Experts of a small language model.
Size: 14 layers, vocabulary 9714.
Experts: 16 empty slots to pick, a shared expert of 128 neurons.
Below are experts of layer 6 (counted from 0) of a mixture-of-experts language model. Rows are named router (the router's row for the expert), gate (a neuron's input weights, with its number), up (a neuron's input weights, with its number) and show model dimensions 64-95. Each number is 500 + 25 x the weight over its row's rms, rounded and kept within 0 to 999. Numbers have three digits each.
Before each expert's rows: "mostly gets" lists some tokens that are sent to it at least half of the time. This comes from a sample of Wikipedia text that the model never trained on.

# expert 12
mostly gets: " that", "ation", "ations", "est", " those", "ed that"
router:517490495483508498543533471504525499513534525513538483481505493507474477487487522524490533573477
gate0:506534506493477479508459490511524529482499529475472502504494524530481528474475503525539490548464
up0:477485539481479502561511506489513529505505515476496456483529517523521486474483515491500470512526
gate1:511501506444470517480553479488561504502500514554471480519501467481516503533530517489500499506481
up1:494496460491494485516520492489504473500504476502496483520515487491472492475524509475508510522499
gate2:537469478498489516538527483557519485513526466505506509544479508461529505539505507540504512565490
up2:506497509469495464505513477493514497506537503545504542482412491490506525540483471513499480542529
gate3:468495485537484457429515521546484456503509506509489501484463501499532509542508557506487490529469
up3:491523520495504561529490504515482548509471518513496482468499478468507448495519569477533496537534
gate4:473471509556475504502535481459528473507521529509515497502504496513521479509472470519486533492468
up4:527505468514506483455473473462512470479509477497512531469497486494480511456519487506531511517506

# expert 16
mostly gets: "–", "-", "°N ", " / (", "- ", " - "
router:563497533524538472523499499513497505481509522543509497492567496500477485471463489486484497527516
gate5:496549473485501480467454528490493470508498513488475484471534537501519521477466504515548504514472
up5:464514490496535487525471526499516522500505534526473476515535489467517481527478535503515450501501
gate6:492532502472577553524485489506521525491556496465522496519484487469516464462500490517491492493488
up6:501492483521493463459527541522482471444492518529464534487522483506494525493524508465525518481518
gate7:500494546493483478507486520479508489514522469517531502502517504480456503531504481502538463499453
up7:514472505525482472475487489496518498515545463502504505499510509484457487521501446493513475491492
gate8:485502497474499532506516556487512503500477536508486487529464500540569455526512472464467505535468
up8:509492461510494512516520544519521535522472552493498486493487487523552444515560487519492482480493
gate9:497477487444485516528485532476500498496505471497546474484508484483437485526503526502455497498487
up9:504496504485487527524508486526498501498480504475528515504493479529471491504488558518448499546511

# expert 10
mostly gets: " United States", " University", " government", " League", " New York", " China"
router:481469521463517477486509487543501527510533514543533525479518486477494451498428470480488522522483
gate0:501450484526472510504472539539495490477493506533502525511452501483503518503443546505502490489494
up0:539499512529473510454462541471515494551495540530519494497449491487495517495444513526508492513471
gate1:494485497511492522501511521483525486499452504510461480523483542511471485502490513501524492493536
up1:506456497456513490469511509480487445482486491521506513499491484461468487459458513497489485517444
gate2:514519484468507510473502492516464522500511454486544518495497492476463486511433529509472505520547
up2:523513460526510496496495526509482500535446507492498502484477485510487542488522473503442477518521
gate3:466501517517504491503496515515538480481490490511502492505512520508559533481482513474486546521484
up3:517511460532530463523521543447559498544479483513529547512528492495481476521507505469511528495474
gate4:548507508481518541498484487516479545481487534475516562527496472478512486519456520513533492530498
up4:504516485480458502529497523553505517499534445493498491520484535491508537499437501532509536513502

# expert 5
mostly gets: " |", "==", ") |", " |  |", "===", " ="
router:538489549482503501513478530512479530499522516507498502485484436455509446478458519469473523508463
gate5:497541527519460471553516509479559500510495490506514448526527525427516499457511492490527466505508
up5:538450509452507485494515532527499497474490510464531499458477516462516534514561469524487540502499
gate6:483486513483520476541554479519528482479489514503487522519498418529494516530489470474491478542487
up6:498513465498509524471502544505481483537511475555496458507509584488478506515495550518539480507511
gate7:523468489500498476485489514483485500495576530532494492505466521481498496482522485507472495473505
up7:523468522509507462507514477474473468541529499496531482515497518473517513512482483474483486495502
gate8:491490515496486513481502504502480519528474506527459501470559504505504489488550481542486548504484
up8:464501517522491514483509523537539522510493501500521480529483526433537510492463554494472471501532
gate9:528478535504517524461547440512439447485503488504485488510497467484512471493437441528548519491486
up9:516499551466520495532502484531442476464494451480490527452493501526480501507468449538531499529493

# expert 24
mostly gets: " O'", " Moham", "a K", " Mc", "i K", "a S"
router:501497506461511480509507545515528504496519505551543536459525493469518490508476528503490515507488
gate8:495504453482529469498548514533550502526495498540540501522507512491509517450476522546464521474517
up8:476491502493543476516482516493540455526481460492497533432529533495505436490518501500517492478515
gate9:512438510465515505530513474508477475463474538486517506498487518501505507516541491489470500531445
up9:483484483499491482460467466526534505473536505504520512495492547466503510504492520433510469498474
gate10:499503476476501535523500548508494491523478468511509544494558497492497490507513460527535475496482
up10:488505499466495455494502535463493493514533466529557541459507508417520470477497455484523439502466
gate11:510465523511497482514508507468487533489495467503462501495495502492529533480512502514552514501549
up11:515501512563515469486554478509494458453466506485527508507501543480517539480500483490462507526480
gate12:483478481482468516509541488480493537481492514502487506520490474556518493528493484460495519508515
up12:518525450461497485525516517513509500495489511470514490482479489489477503510538512473493484578521

# expert 9
mostly gets: " ", "| ", ", ", " in ", " on ", " January "
router:518504502481531459482503538511513552453540509514530515517517495521501485511483496517476505511452
gate0:505518451502500480528487495498508527500471507450495500513497485513552482478505501491486508536488
up0:509466474474524488555555497504520480469514505488543489459458479494492474513526530481445483512538
gate1:499495473499517474493509526514517520533468491478517500511527458502542519499551483509488499510547
up1:520480543503517518519473527504507510448498489514549479511500495502502493470510483495498536490466
gate2:517509529485493502465512502514493488466499458496458492480450532515483507467511513481489528545520
up2:458490452484507511526511475506517510482509513534541490477570503497518502492464492525489498494487
gate3:512501505492494535492464503539455461516511493515512495516473486491490523477481537505516485478502
up3:515476532505484490533427488492491485484530506522517543488550519499506510504481531458523492502506
gate4:515491529517444492514560457497494505489530536483517552503508505478509486476507502518475470480495
up4:505499497495450507501509546450503515513517533480540529512480474505496516479519533536536499474525

# expert 22
mostly gets: "\n", "\n\n", " | Succeeded by", " others.", "ans.", "ors."
router:481465543506501468496497491499513511536500487487505498511564475512508515507460454461480491575502
gate13:475499504447485539490510494523504501514510489463519475510539464485529495480499468517484466546472
up13:483522518446499442496486500524511463503489492471515440517506484493514507485498479476502473522505
gate14:464489528475518522511564496530434486509505502510487500493489483468522478462454504462518528511538
up14:498504470479459493495514442498483506536447518521478499535511469478472482465492483473504486497505
gate15:492515477470504513480431493534523504469510509501479502521491476492579502488461485506501546518507
up15:503509537525487497512549496482502541524498458473495534499499524531468497490523508497516473483511
gate16:491504486546493510463500505513494506455517462498491467482532497536538499568463501479464530500477
up16:496462497497492490462500511429492467460513499502481501524531533512460524532504486544543507521492
gate17:500487490473507515507528495465497475495526526507517443453492491522501457501554416471529517492468
up17:473473492496500546512503539473448500476526457522533528500518511490517530515468533500495486495517

# expert 6
mostly gets: " st", " sh", " r", "-d", "-c", "-f"
router:580479509486510480526508508521524520512530521477523495463530487503460472453493505519483524516465
gate29:508468512511457501524528470475543479501516472497530486519459487541535499486515488501546503493478
up29:495504484512488525479523446544523501443487519435482486509530484510513440519504527478504531492484
gate30:525497520441498546510501464501509520517516527496529458515512482480499536483492507523474492481513
up30:467499490517467513502525517498498490485449484508507534515530505505474480488506508564481521496479
gate31:517533493526519512522495465490496534517548446491504500479464424518511471528516519487506484489453
up31:517501512481514491478489515496424548541509494491513485477485497525516461485449515525534490483511
gate32:510531509508508565532516520523516486473563528472474449467479506445476487480487495539490452524496
up32:487521498465497521492470499498528495521478514535466504554562531477479478461476508476538460513489
gate33:565506533545487525555507516500466508503481524440493548491468479508492466535501542518526505497473
up33:499485504482544495464532489510499522479477502518487523439543502518483506516468480460525481549495

# expert 19
mostly gets: " A", " I", " E", "I", "A", " U"
router:514483500485505516484480516479472551464508526548537538466497492508469463512484481483471502550478
gate29:488491485440454476503501497535542503520486494493517505488446503494488481470482534466433496504465
up29:460515524525521493519485502497520512482509554461481500495559527502512495476504487556505520503540
gate30:548519491493488525492473537516526525532545473550504527504504483495529515503476529512515486503525
up30:513480524493482502504513480513460456499476473519475502502486472490496513499492463482537477498489
gate31:527541492480512497472490462515512463502469509527536490465474524497435522509462486499536529542501
up31:501476485503498526517496448513479516498495512553547533517486542495486500532476439515535499514555
gate32:474467497506495505446519513448487543524461494464529538456504525506481471504496496503494510529469
up32:510527506506501479501538506536520534492483514487497471555474506481474495505484522533490465506526
gate33:524459498497490517525521520494457528491546494528516504488477510506520458478470475504493528506504
up33:506445474508505510502486503519489543552544471540493507507515546530470525523486495501479514550439

# expert 0
mostly gets: "Scientific classification", "- Country:", "- Born:", "- Location", "- Born: ", "- Genus"
router:511544485529508461520494524527501546493540520513524483459499445518479460489442508487526522532494
gate5:503492491543483465486527512492467490460514482542450495510530497505545475469490501504526517520462
up5:492462530468501493444501492496529539518504458523499492505479522489497526513480530515508502469490
gate6:500519566498521469462526473498489504518540527463509529510546505544491484486477515532498552459488
up6:514446479507539536464473488498504484512494451499458482478447458454481493485499480486511453494507
gate7:504534480516541466508499453485508487481497542483552492455473495496502467473508517509490514535503
up7:497493502495527489518519466501496544486482507510484488517529489455466517498516538485494497549459
gate8:532529493482441459544503529502545477541449509516470473551504501519475473481495515516487491496547
up8:512501501461499490474501470505485510473434483523536512514524481509527473490529473499529478488468
gate9:487471523508457495507496499530484500448510552506485476520555478513520455500482463519494475519507
up9:459521551488517515519507455532498502458542512509511523501543516475494528500457496556500536478518

# expert 21
mostly gets: ", and", ", but", " as", " with", " from", ", with"
router:519496438490534478476486501526499519482488514508501531467525462458459485490502498511512498525501
gate0:517467491479485513523499528448501499517461510516511480487486486479513493495448509521502518499530
up0:484470479559544475475529481475490420542493507491472537467541527499480458501505480508507516491493
gate1:526518464496510486477507514501505534509511515543535486517460481507490490470515520544489489472524
up1:533463490511544510498528524490453550504483540513506446497497465499469517494544515528520490490489
gate2:479462489509506534506522524539466497487493527447499516534481502484506510506461516510468540491533
up2:515507475469511515500483514529518483503503527462455480510504528516561509542502512499460517477479
gate3:553494474484510534484491534530505532486544534468481476512534539458529501516439477512536474524439
up3:425483462540524504500485510495496470492529475558533511531459449509512526542518527493439510457502
gate4:521547459488510475509480486499533522487449508540445531482495474515510491504539478508511477502500
up4:504543455488489473508531480494514525497443448499472502497528471497506486495498436501522509506501

# expert 2
mostly gets: " American", " British", " national", " former", " French", " local"
router:537497510484523503501502525516489504477492501490533502485503478469475460501460479479446515497491
gate0:520534493536480508501520472498544486502530459524484516503508501516447456543554495503542488488493
up0:517499506463494519495458509485516514459530476492513435506483505489440492515460491510492509484466
gate1:516557493477498512492500478476493518505513499501501495493522527485454495456477480489475514524499
up1:530536474483491514504484499492510541474532502494500517512556495478531499499502550495560502489539
gate2:488470514484492492498478481494506477493463514456536494474546459482483510499476449485465499489550
up2:506486530526467543477526516513501494479487505495507482512492504494483528488493526502482530490490
gate3:485501550533490459510507494487466526521484535521455495468444510514530491507486476497460493495478
up3:525508470479514448498498469504482464542511508511489552475532525512529494472449508525498556487516
gate4:467522553496525493507515479480498490456516504510515478531480449475551492525449485515488480534454
up4:525527512522507526475468488509448518520565529497533519501501480529518512503533491524533501497470

# expert 27
mostly gets: " H", "h", " | H", " | M", ", S", " | K"
router:503498519453513495516480515501511532488518521494502521512523479489471470478485500470506517521518
gate0:525503484475490468501508529501499493494487567487473489489505545508506448520449517471494489499483
up0:539522498518515483520485482457501503474514477513489533518501460450471541463563490474453519484511
gate1:478539526493529508527459500488480486478502507514508501492525493468512482498513481452474507496489
up1:502520506541534506543491484531487475489532493483480497482452487503467557493489518494523482512467
gate2:524475488507506517509492515546527490465522520495469470493495492510534466471497497489493527530499
up2:541503484533514553523513509467479512522495489470492474524479445513508540508533514506496531551503
gate3:485489506482522499498491457515504545489519489467492526494522473462516526486472525490519492509484
up3:512500490531486490490486490481514488558447466501507506491506543524515490472507538522487486471495
gate4:501545520494534534517492468513509525501488487543504501532504510548534502497513474488488510501512
up4:500477537507515511542463528528530515501523532455537539483456491499519483531458513524475484513462

# expert 28
mostly gets: " north", " south", " west", " east", " area", " areas"
router:481526512474487501536502484549489524470531528538523491464535471482521494477470483496481520518473
gate5:508506466465517406509493538514509459541519525514501503497470551460499516487472506478522526508469
up5:510484516500496526524452517504495518463470516529519512506494462508496469498465528509470472518485
gate6:461484489468462504470522526508523434506500463522464503465562493501465521484484488476457495482478
up6:505513480484472491470491479476495492529500506467536525502511508546495490526487461499506515465478
gate7:501513459550489474451488469489530524497490526533541537519502507475516525450481459490464529491494
up7:546525517458515471498530517483487525446508523465507505523489566499521558460527494475483508535483
gate8:546507494451516496537544500503513501491496515482501506512506456530509477482511456477545498494470
up8:491524522491439521550552504503512498492504501501507442485508488519516502495513483462502539475458
gate9:502490502461494515531496510521456464485511508528528524465514505505517495489528528476444517491504
up9:491500541533553471552521469483492505468527524470514500509522483515488505478524476498509468464548

# expert 17
mostly gets: " Stadium", " Line", " Avenue", " Railway", " Cemeter", " Racing"
router:506505538447525485498475537527484525459533499524546504457536476438466502477457509490487532525467
gate0:500516496470526489541511523518508531450527499478462452481522504467475506523498498499517534496499
up0:464485506519467501457533511514499498505513495489519539477555514513546467482484484529484526529498
gate1:523482550455502508486498479544456492497514463520527495448527492464523500512492510544492518503470
up1:486493461530521460510507510477458525498475468478531500530483495501514535510495536517509488521511
gate2:525489487508531544495467501448454483469488514507512507512515472494463480491486486442494496507485
up2:514541530500500509492491484505470504513501515490492512509464511483526528504521484468507502513494
gate3:544476485506526483462507523485481490512457496481512458477502486520480467497529493476553486493445
up3:490490515486519481529500487503444491553500561494458498500511485449486479460465494469470484489495
gate4:483442510437500460461498547501545482516490480506502542485466517523467499517501502497464498465497
up4:502575493497493515497523493445488491490495502472451498502530528488496522487496487512495484470516

# expert 14
mostly gets: " was", " is", " had", " were", " He", " it"
router:566490488488512498517458522494569510507502552536484489477530500470499485479503470494484493534473
gate0:455486533442523481502481526529518449462529498524531515481493509477564508479500495493476533485525
up0:503515483461490510515507450495511471460463497537535514492477514503481521472476525502439497498504
gate1:470526467451539500483522540521450501447480538468483479502458525510447484466481512507435518501507
up1:530511515484522497497527496503495511528493522501485457542496451485490448492471515499506519514513
gate2:485520551471514473477473513521554491489505483464517450467475461511485518490509530499506473497526
up2:482487459519444507489537483443480505522521509506491510554517539514497471490504470520552549532452
gate3:537499489478510497504515509488543472532525509496491521512519553542504526497485496534487480508422
up3:504481498541551490461504512467516464510483504527529526551487487519497519502470497498507505509517
gate4:515503498526505476471498510520512517472519518485518513536531484545515490539507478524527465518562
up4:454527504514536510481565502457498463484505527482455486530525502531493500476451497541482515482517

# expert 31
mostly gets: " song", " film", " director", " music", " politician", " coach"
router:495505509514534525542482529509516504506534523528504544498534468506455496497481526513491533504478
gate0:526515468519533522490500493540492485490478535504503526538484465480494503463468499537553501454490
up0:555489493477477481510523499488471513520539497455513534477476529484510526507550480505529526536534
gate1:483479524493441500504511456534502506478484484510477517481505476482464510504515521535526522460512
up1:496506486486504512472467512468526474517495491514481480536459503489469489479488545464457515514481
gate2:539489495554528496519488498532461521508483500545488522503479506500467508502499525501521484497529
up2:497483422490497509510519463534468470491493514489506542520489497489501534528460568503479515470533
gate3:473527521486492496527476508487491495538532552504476533463522500474472520512480530508476506504485
up3:515481487446486440504535435517539492465475488526491481494515520498496524504471455485497530477455
gate4:465483497542550509505563471510471518495500452544532517503521503503475507511494525498536474481486
up4:514546494520489507498464504470484553522495510445498515440504514432513564509506543483531493497504

# expert 1
mostly gets: "On", " In the", " After", " In ", "After", " However,"
router:533506500496511497528496512500494538506516500499502500489517442460485511483495505522492511548461
gate5:504496518502509506501508558462476517478484533471535492494495439492496501534490445568483523527489
up5:482493491477487497491529462463478506500468531490466464495519546493493494532523524484489523443484
gate6:510473479451493513468515491497442493477473508489462503467489482447484522525476454501520493496521
up6:514471458448504510476515535510447500485535470502489533486498506485486515496449511532571482506534
gate7:499491467502500507494546480534464541483484472542500506486530477497464507512516513499494488504501
up7:523484471495519486491548503478483498508491492490519520529495485486463469478490527509479500498466
gate8:499525498512522446510463505517482529517520477501541501447539480513502514452543515526495517482472
up8:434505494490464512524522458509475495519462503473487522536498511501476479504479514517504514551507
gate9:492496523536508501489475520474495463499499521485482512500516453515515506498474460500499516519500
up9:477459530472521445527528476538501512520527521516505475495483514486488469529475489491509462445501

# expert 25
mostly gets: " adv", " prov", " surv", " exper", " neg", " applic"
router:514458547492523497499513553493518522455527510511506495479521506481477512461467493524452548543467
gate5:509482516531472453504500475466484483497505474554499490476522486471518507504513529530489531482507
up5:494522522515503518503499506496491457521515529462499510495510453470471507518529497465529459510527
gate6:468511498517520505515515483509460501499507529495479533480523467443485505481511506520486499535487
up6:480533488504500485545484509516523488508503537538494523555520500491487503510502497482512508513487
gate7:493483503523517533470509539486450470498510494519512509481486489485511490490486465497519493513535
up7:480502508508509526496468498497496559545466490503549468454545533508499505497508519517483476483481
gate8:513483513487485500483511534450529503477514456522493493506495486483496540514499472547498530481506
up8:521550500509506533503501519506499463513471535530495489502522516488485518504506546504501482466544
gate9:510473503501524481483549525504556525459507504519519543495491498529527511471429510500517528491494
up9:532433475527527504515488490529512516499483517473492508505482489541445482465542484508497453515525

# expert 18
mostly gets: " This", " this", "1", " there", "2", ", there"
router:481521534504544500474518504507538513503507495518573509497520492489483458469503458493466532506469
gate5:508489480476472503514526503431539498522461499503504490487492519480515546470513452522485556509514
up5:463499489506458485506479488506515511487508497471510524522542484546514520495466489506533488495498
gate6:483471531515507500542494476507519530511504491502455509481514484486452463521572530527510474509530
up6:489437495515537496583500505478491465483470500490472522477494483455463499498505504509502530431493
gate7:528517490495483527541493571516518477494516505528537508480482504507543477520495478451492481480449
up7:519495485495528497446495542484513497561519453499456508494510489525487515465456486507510447481519
gate8:520524471505553530571511500464487498493502515474526492494487497500503481525506501502497516481508
up8:441486513509493469482489453519462483506488452529485514478496522498492489521486521510538477500484
gate9:543515489510509513456552517480515522525480505524481501479471537481462465467468499481475482548536
up9:491526520444487523508459550499499511498511501513480500511509461470446534519469466484472492499519

# expert 3
mostly gets: "000", "016", "022", "009", "023", "020"
router:503501500481500470499510508514515513477540485547501473489558479484469464471480462457452533510504
gate5:505479497493534509518474512495485521480496478504495471497467506445504484512479514492511528524506
up5:537489521535485463424536499546552447495524486484459451518447560506488515495488494476473547512488
gate6:505527492475465482479519515490531505495538478504509512523514500539473536513481520477463498503542
up6:503510486488528497515507495505453517481439486506542522456502485503511465521476518477522486524469
gate7:485512518501500505518479532494504484491535530520530499497561480469499511526536473483526524544512
up7:511491514494518488479540546535501542485479493488504482479480491521508485498518525512505473484472
gate8:499493510465531480507462466549528528483503496493483501527502469527468505505511513484528474469513
up8:507508504558530513484537464491487562499531512474504459509515521503541483495466500519456511490525
gate9:491493482514557449515502545527494499530531487476503501516510475497427494483496486548499514520512
up9:485530469503512489520492537528506512495529455525513548502496470543459506482498460503506491458512

# expert 8
mostly gets: "′", "°", "°N ", "% | ", "″N ", "q mi ("
router:531480502481553485500510521472509529512497487541547504472546499455505462483461497474511521507472
gate29:498450494519467480521449474481510505524464538513467493479504489481516456486521507502520510506502
up29:516504515482538479479483514492513504514536493486522538524482527532480529466488503495473506511485
gate30:518489519470548462497528489465484503522495516466489481470509496498516504498494459505495519504520
up30:545511524531508483499494467463513486472532494483553449524521495502516506484546536434485486492482
gate31:507469507501520506486516482500471519541481506505563502457520486548463527498538490508518499506489
up31:485502491514541488467513472517473485494482461505562507436499517518483505546540507503459519494470
gate32:501517473493526492481496472465518526513471507475471445542551528501485495441491494517504505481496
up32:506474487531532471487469500488518461488509503499510532521457492535514506499515450540468483491485
gate33:497480539496520526487540520523495517504488490533506484494501472454522497532557498505490496508516
up33:540475522556536501507465538508465522503505505507478549496454481490482527477452487461515485503480

# expert 7
mostly gets: " Cal", " Atl", " in L", " in N", " Jer", " San"
router:502523500519491492483495515525525541489504516522533477506508487470487480483475527488455492520499
gate8:480536496493488499507517480532557524500455469540516460487483518502477519514479539492480480443489
up8:445494502477509455503507470558536506511511523462529480487447499523518502459512503534471487525535
gate9:512454509496527488412513509535479516474506507485521487551473514483490512497426473512507524536527
up9:497481506492503500526447481523546455533503511543486524468480530485514504448500505492508489465497
gate10:513462469483471493494539457508521532508517541494490490468550507482512501454459480507500491502485
up10:482500497458486528510511487496483479424550486470471516463532496507471526529468480552508528491500
gate11:502537457495536505471501484461522513525510502515475479511474483496480498563478504503541473501533
up11:471509518511520449510532499503474526497477510489520433488534505495531486484549526522524516513550
gate12:483517460537505481490511488453531484459472479488508503585523494485510489442472463479503512501506
up12:509507521485548509504526517514494504505460478506538483524454497483550524521551510506485517475499

# expert 26
mostly gets: " two", " three", " one", " first", " second", " four"
router:533518514513544524540482499490467507473514488533541522485536492473480506462483487518470555533517
gate0:492474511494470522536511477542489481517493450525498547511463512505465499522498438489479529505485
up0:466476536474469453526487513476520515504516497508525479487470497493526514503519524476521467479530
gate1:496531494527490491473530523497486477480522539525532489471541498497495522514460503484493454560473
up1:487486460476464519534490470514532503511496489502475459499489532508498478524462474494534520531511
gate2:465468513541518470518495461453437487515533515500497472514529482495489501510494468530496417483496
up2:502519508512524519494505498493519569480535457485506480511515510538489486501467528481550478494485
gate3:519569514532515509489457494486543527508455492491493535496499514507487489465529471530484498538491
up3:488480537497515544519480501487476511491500509450519487464520524490469537463495498491471497501494
gate4:508516476527501477543467490497514481473502454563506465505495495513488515487503504480488545544483
up4:487495505505479483563494516473491485516529492568542475496508449527527537534516457431520452536529

# expert 30
mostly gets: "ar", "ur", "it", "at", "or", "ir"
router:506467506486519448468490530499518513483560530534472483463510450486489494504499509499469541512520
gate29:515470496497521495512484506524538528475501530519533488506472484463512471517472531498481512500465
up29:478462501537488516480516456491490505462455489507559491472510502521479470480514497490474513479499
gate30:496456484493503487491527462497531504491515510513437487490492507502475470480515523508503514499522
up30:508531470519545489505493502480435519513519471496517541488505493474537543534508490499510501533467
gate31:479465488508496481502490497517494499487507526524472502498529487515522502492484510518486476462511
up31:511497492469454534546488482496508479555483482466568480492483475530489508504503514499518504459484
gate32:514457514511520495448507536519479468497514540460505493505529497475523458488501475471497525500534
up32:520489481482494469520513467514499521516481478478535530493494531481454494460504479561510467536523
gate33:486485495515550457482532468524506487533515505521455487466516480456518495545490558478553527538474
up33:537499490504489496503497526493487477527503467509484513483507518497546514535501465473493539450495

# expert 20
mostly gets: " acc", "ip", "==S", " comp", "-p", "==P"
router:549473553474544527562466499501484499508520521523488496477513499503503443469487510488500541528486
gate0:521460515535486487491496463504491501477492506499466461457497468510495473483480518520509536482506
up0:514444486538535528516479531472444546464512493476512492512492550536480475484519565486540461493502
gate1:525518509475531539494495476570477468517519529477478480526492533486512492483489514498533494534462
up1:527506487442506535469467497553490489486518505510459486537516501496486524479504509460529513505469
gate2:508484550461522524528487454490504476469509487498441520496519471455469515519492515471475489536468
up2:492496484515500507506470496523508514505482500503572492513484525513515470534478521507507477493489
gate3:569533495491508542485472501530485500514553532523515496509500488500491493469494490488492502513454
up3:493493528522523526530499499520522487504480525550509541503498535509497486486464521553510536503490
gate4:500505505471502474490486538503546462510472490541521506492475518526464496478488540506488484469504
up4:493471483527526516488532521494498475485517477464507487464500490533471477489506484499515492499508

# expert 11
mostly gets: "o", "ro", "ra", "a", " de", "i"
router:498491526501509510484491501529491487511549573528506510499506501485490469485484449472488499534499
gate29:471495538521497509507457509511477468535510505518486482494472453498471493504463536480486514563522
up29:509551480497504450520443495492507500516462479488487521488504525479501485444483523490551462500494
gate30:481533477494502504489509508553519507503534556488568498504470514529480516508499470482502526529513
up30:450510522477473485509499495471519448529519533465478485493510461484483547554568533450479498496520
gate31:534484527491529477507525470477493459525506524482499499510478485492451524497485522501523440509477
up31:509490519503511495506493516519498488508492475527466519488519492487554506487496500472489543481483
gate32:445480520473517492490510484501483480495507533504447477474501513475416480464499446488481475523509
up32:508469461519492503509536478521512469525480464486511524481507477532560520520468480507520532482472
gate33:519514490470563524509524529516513454483502502549469549499457512494446528517512497503469527497497
up33:507549513492480473515505471442487542508501506543495498465502475444510487498533514531527448481532

# expert 23
mostly gets: "ov", "av", "v", "ud", " Rog", "ald"
router:517505501515500502532490549504532503516537512509515523507511493484473495505464477494453513517500
gate0:452531485506522536504480496515488510508510499485565536511520517433485490533474485512493471517461
up0:489513512531514506490484486524505500526495455472472512513537472465507497472510503532464515485479
gate1:516455495500482492495488536465517535517490490536495518495495496545460477516498461540475499518488
up1:484500544490451537484529502484485525460522505474503475493496485517508528464478458483518468503522
gate2:494524507467489475473511531515550519522509498520470491489490484518476512490526563510500490511478
up2:491483533425517496510490486535516496535509522511509502454510484494511449526486506489522511482505
gate3:501474526505442547510482448486469454501511544493481483466438506454497486508504497508479470528478
up3:503505476483521504505471468502490496522492516536452491490530502500498496514517504490532532486477
gate4:527503520516530522492553490526501470544540465483531560502458515500473493466481475490473519534546
up4:476533504529516503554531536490505499506478496474490519504458493492485501500510489485476449450559

# expert 13
mostly gets: ".", "s.", ").", "\".", "\",", "es."
router:483516503504502480529458527515470492480571530502568530493526497492501475475504504463483486523512
gate29:522497505514495506467441493500483475529509493495471567504469457472509492489472506475553463502546
up29:485486454492490526465485528480513487527483494496478544496509454496557527509529494488501529509489
gate30:511502472497455518521535537550499480571496473488533472526467483452455487511507527543495493509477
up30:497541512504501481540538486501521509495502506517478506522452480488519523505475519533509504536503
gate31:448596486503523516516519490458495507525523568493531527476526501490496533526475523510501470506448
up31:543460511531499476450545475497486505478492489521507455494526494497496495478535506491510534455532
gate32:519558481489548507466493473465488463480505489473507518516565532556490520483515463484518493507484
up32:520524514527498531455514528495531527511538487503519531505533503518488495514489479527497506483519
gate33:483433514457481536484500486484484512494497501502503514483486499501497513432492489480476496552479
up33:514526501490518470521510486508501525483431493458500540475500475490483490537516470527508477505492

# expert 4
mostly gets: "ie", "ue", "ette", "que", " Love", "ude"
router:519469483521524464508481511515484514507555491528553521470527484482530469502475488522495511539471
gate0:505537484473518451505490495543473494513525493514483486545497455484462546519524540482526521546518
up0:480470523504531527507466531479510484510487504545484518510533523507449495505487525524524473458470
gate1:508504470551489476520453516493463471485549507491518488504490489551527537463552482497482512505492
up1:526463549479466495489512485520522493484498482550492464541526539484516514485459513475513487502508
gate2:495485537497493485488559499443460512529511522491555501451459484500513503519504502494474507484505
up2:457511505444522466489483518500547428489497473468516506456521504510509483508487522468488483469466
gate3:467477489506469459471498519531516465502506561526493510468532539509492477495487497525488440526479
up3:489489464498489493538516534489507493489554524517531492526493545524514453467474505462491527528539
gate4:548506502516525512480478437517471516533483503488546519533485504546494509502463457494479528530484
up4:475488491540531503515491544495505493477520490536461514509549531483508499441537523462476462458495